{"moe_layers": [2, 3, 4, 5, 6, 7], "balance_loss": 0.000558, "lr_router": 0.000468, "norm": "rmsnorm", "lr": 0.00693, "batch_tokens": 65536, "seq_len": 256}
Below are experts of layer 2 (counted from 0) of a mixture-of-experts language model. Rows are named down (a neuron's output weights, with its number) and show model dimensions 0-191. Each number is 128 + 24 x the weight over its row's rms, rounded and kept within 0 to 255.
Before each expert's rows: "comes before" lists some tokens at least twice as common just after its tokens as in all text. This comes from a sample of Wikipedia text that the model never trained on. Tokens count by the router's weight.

# expert 122
comes before: "\n", " ", "-", "==", "In", "The"
down0 [132 109 108 158 124 137 145 130 117 157  78 139  83 145 137 150 105 116 129 130  95 134 102 128  92 117 142 115 160 155 124 169 117 126 139 123 161 105 147 140 142 162  97 118 155 106 133 137 144  93 138 109 126 128 114 100 130 128 103 109 171 165 115 128 115 114 114 135  72 122 154 115 130  91 152 194 160 112 150 129 142 112 118  77 153 169 105 132  83 108 145 107 139 131 183  58 165 120 123 126 118 154 111 135 145 164 136 104 130  87  89 125 124 104 128 145 103  94 135 142 118 107 108 154 116 143 127 171 137 106 109 137 108  92 166  94 124 120 111  91 126 124 112 110 126 144 118 138 110 157 189 112 117 143 131 147 182 155 122 137  95 131 176 127 130 118 142 106 128  94  96 133 115 101 153 112 114 134 113 157  84 148 103 109 105  95 127 162 116 142 168 165]

# expert 77
comes before: "\n", " ", "-", "==", "In", "The"
down0 [162 154 108 112 163 117 149 127  98 154 141 140 179 107  84 130 108 151 143  93 141 115 171 161 179 164 130 148 140  94 167 153 163 114 132 146 180 123 115 120  84 132 186 129 152 106 165 129 107  95 109 122 138 137 110 103  90 129 167 139 131 156 103 117 128 130 130 137 146  98 126 138 142 125 134 101 167  96 131 106 144 171 118 141 155 133 104 136 120 164 163 133 112  68 152 123 126 131 116 137 144 117 129 107 134 186 124 101 168 135 113 162 142 141 126 103 101 112 124 147 171  82 112 143 162  99 100 133 147 124 137 134 141 160 100 108 133 152 138 165  86 164 131 137 105 132 113 144 127 104  95 115 131 130 113 147 140  99  73 112 113 103 126 150 153 152 106 139 141  78 106 153 118  79 115 102 123  92  98 128 150 131 128 116 138 100 103 137 124 133 108 110]

# expert 111
comes before: "\n", "-", "==", "In", "The", " "
down0 [109  99 150 117 143 128 135 160 132 141 113 125 148  92  97 152 148 146  76  99 121  87 123 102 112 121 107 118 113 150 143 177 125 128 137 120  80 115 187 136  94 129 118 145  96 137  71  91 142 122 121 107 167  95 131 168 107 151 133 110 103 184 178 133  98 130 126 111  77 127 113 153 129 102 149  99  95 120 158 115 136 111  87 147 120 158  96 129 136 131 139 136 136 126 173 129 166 130 179 138 134 126 105 138 166 130 136  99 133 138  95 141 138 114 139 136 148 151 148 159 134 132  94 125 165 130 171 140 131 105  81 132  99 131 100 152 131 141  94 152 162 129 133 185 139 125 121 134 139 124 116 124 125 131 132  81  76 142 157  96 158 141 128 115 129 111 144 135 105 132 128 125 151 122 168 158 173 109  90  92 146 116 134 129 137 131 160 152 167 125 145  81]

# expert 116
comes before: "\n", "-", "==", " ", "In", "The"
down0 [143 105  72 180 159 149  87  90 146 165 120 121 124 136 119 177 136 137 128 159 110 132 128 136 119 115 176 155 118 117 102 141 130 138 123 146 166 147 132  91  82 129 144 108 121 128  66 185  95 121 154 157 120 107 161 135 146 106 131 110 108 147 141 122 131 166 105 127 128 160 135 119 166 117 153 105 131 174 138 135 130 118  95 144 140 134 136 110 165 142 116 142 132 161 129 122 128 141 113 142 113 123 132 153 123 126 140 107 150 105 133 131 147  82 115  68 100  85 116 119 126 100 108 140  91 108 110 147  91 123 138 126 129 123 115 101 172 141 150 139 168 118 101  89 108 176 104 144 173 141 112 139 165 123 111  85 100 119 162 135 124 112 106 139 154  83  99 140 152  93 109 140 141 142 146 106 139 134  79 196 119 125 110 118 149 169 148 135 136 120 126 102]

# expert 67
comes before: "\n", "The", "born", "M", "In", "1"
down0 [174 115 152 157 135 118  98 126  90  91 102  78 100 154 123 151 120 176 111 151 122 129 132 152 104 118 143 162 148  95 160  93 171 104 131 150 117 125 104 118 116 110 123 151 125 119 187 176 138 144  84 125 157 139 106 120 152  76  87 104 111 112  97 130 149  85 130 112 115  85 107  78 135 143 139 121  79  89 152 119 155 144 173 134 104 126  47  80 152  83 112 109 143 124 166 120 104 133 133 134 121 118 151 125 150 151 106 135 109 137 130  88 164 170 117 133 104 123 109  89 134 120 134 108 179 148 140 111 127 129 151 131 142 140 145 126 104 154 142 133 126 137 131 137 155  95 124 150  87 130 156 110 173 132 116 155 143 140 118 100 126 134 159  98 153 118 155 110 134 145 107 135 150 110 141 115 131 141 127  93  95 118 120 128 131 135 146 122 124 103 153 111]

# expert 230
comes before: "\n", " ", " 0", " 1", " 2", " 3"
down0 [125 142 112  90 169 140 130 123 106 149  93 152 124  77 135 157 104 120 152 148 124 157 131 123 152 169 177 127 153 134 109 159 130 116 104  70 111  99  85 119 114 145 150 110 133 127  96 132 169 133 150 179 151 145 141 105 161 132 122 119 141 133 132 131 137 152 144 110 170  86 136 111 159 119  92 115 130 125 122 147 121 109 121 149 152 155 116 170 120 154  97 145 120 109 124 141 180 138 161 174 111 137 111 145 133 165 136 113 141 119 104  37 109  97 126 114 100 150 138 138 147 109 155 182 118 144 147 123 141 133  70 122 118 164 132 134 112 158 125 131  94 138  78 133 143 136 128 132 125 146 145  91 162 165 125 138 136 110 115 146  99  99 116 112 118 134 129 124 128 148  82 120 100 150 148 147 122 125 128 154 133 172 142 128 196 132 108 140 125 173 144 155]

# expert 198
comes before: "\n", " ", " 0", " 1", " 2", " —"
down0 [ 97 124 106 105 118 137 123 105 133 153 138  99 146 161 128 158 114 127 125 141 144 113 117 154 107 160 130 132  88  95 140 124 124 125  57 177 110 104 147 150 150 159 133 148  99 110 153 159 136 159 103 114 125  75 134 153 176 117 118 162 106  99  69 111 154  96 124 160 134  99  92 146 134 132 122 126 136 122 192 135 115 125 171 128  77 128  97 123 146 173 130 133 170 108 124 114 104 119 117 146 104 122 141 129 110 125 125  87  95 125 149 140 122 116 109 116 160 124 163 155 100 167 105 137 124 147 177  93 135 163 131 170 165 163 115 148 171 132  94 146 105 151 131 148 134 134 115 107 116 151 105 180 115 141  93 122  90 121 122 122 143 109 134 112 139 128 177 132  97 136 125 116 107 120 124 148  96 130 121 107 131 114 116 141 139 108 143 125 177 142 167 182]

# expert 227
comes before: "\n", " ", " 0", " 1", " 2", " 3"
down0 [118 125  86 139 175 149 131  83  94 118 174 109 105 128 111 131 118 103  97 160  92 174 114 130 106 110 169 125 118 137 110 142 132 120 158  95 116 118 136  68 133 141 180 128 139 148 141 141 137 139 114 100 116 111 124 106  93 104 151 133 120 181 148  93  99 103 135 126 128  90 120  96 118 108 129 148 123 144  95 126 139 152 135  70 107 160 166 109 144 125 120  99 106 129 108 128 117  95 132 174 170 141  79 142 187 185 161 142 124  92 132 119 143 117 121 159 115 155 159 119 178 138 152 128 137 146 152 148 143  92 118 142 156 148 156 113  92 184 120 144 116 135 113 145 134 113 167 132 121 117 100  82 129 102  89  85 111 125 139 154 143 102 104 117 111 121 146  92 126 128 136 137  98 174 133 152 125 112 147 139 123 132 127 149 149 135 100 133 113 140 102 133]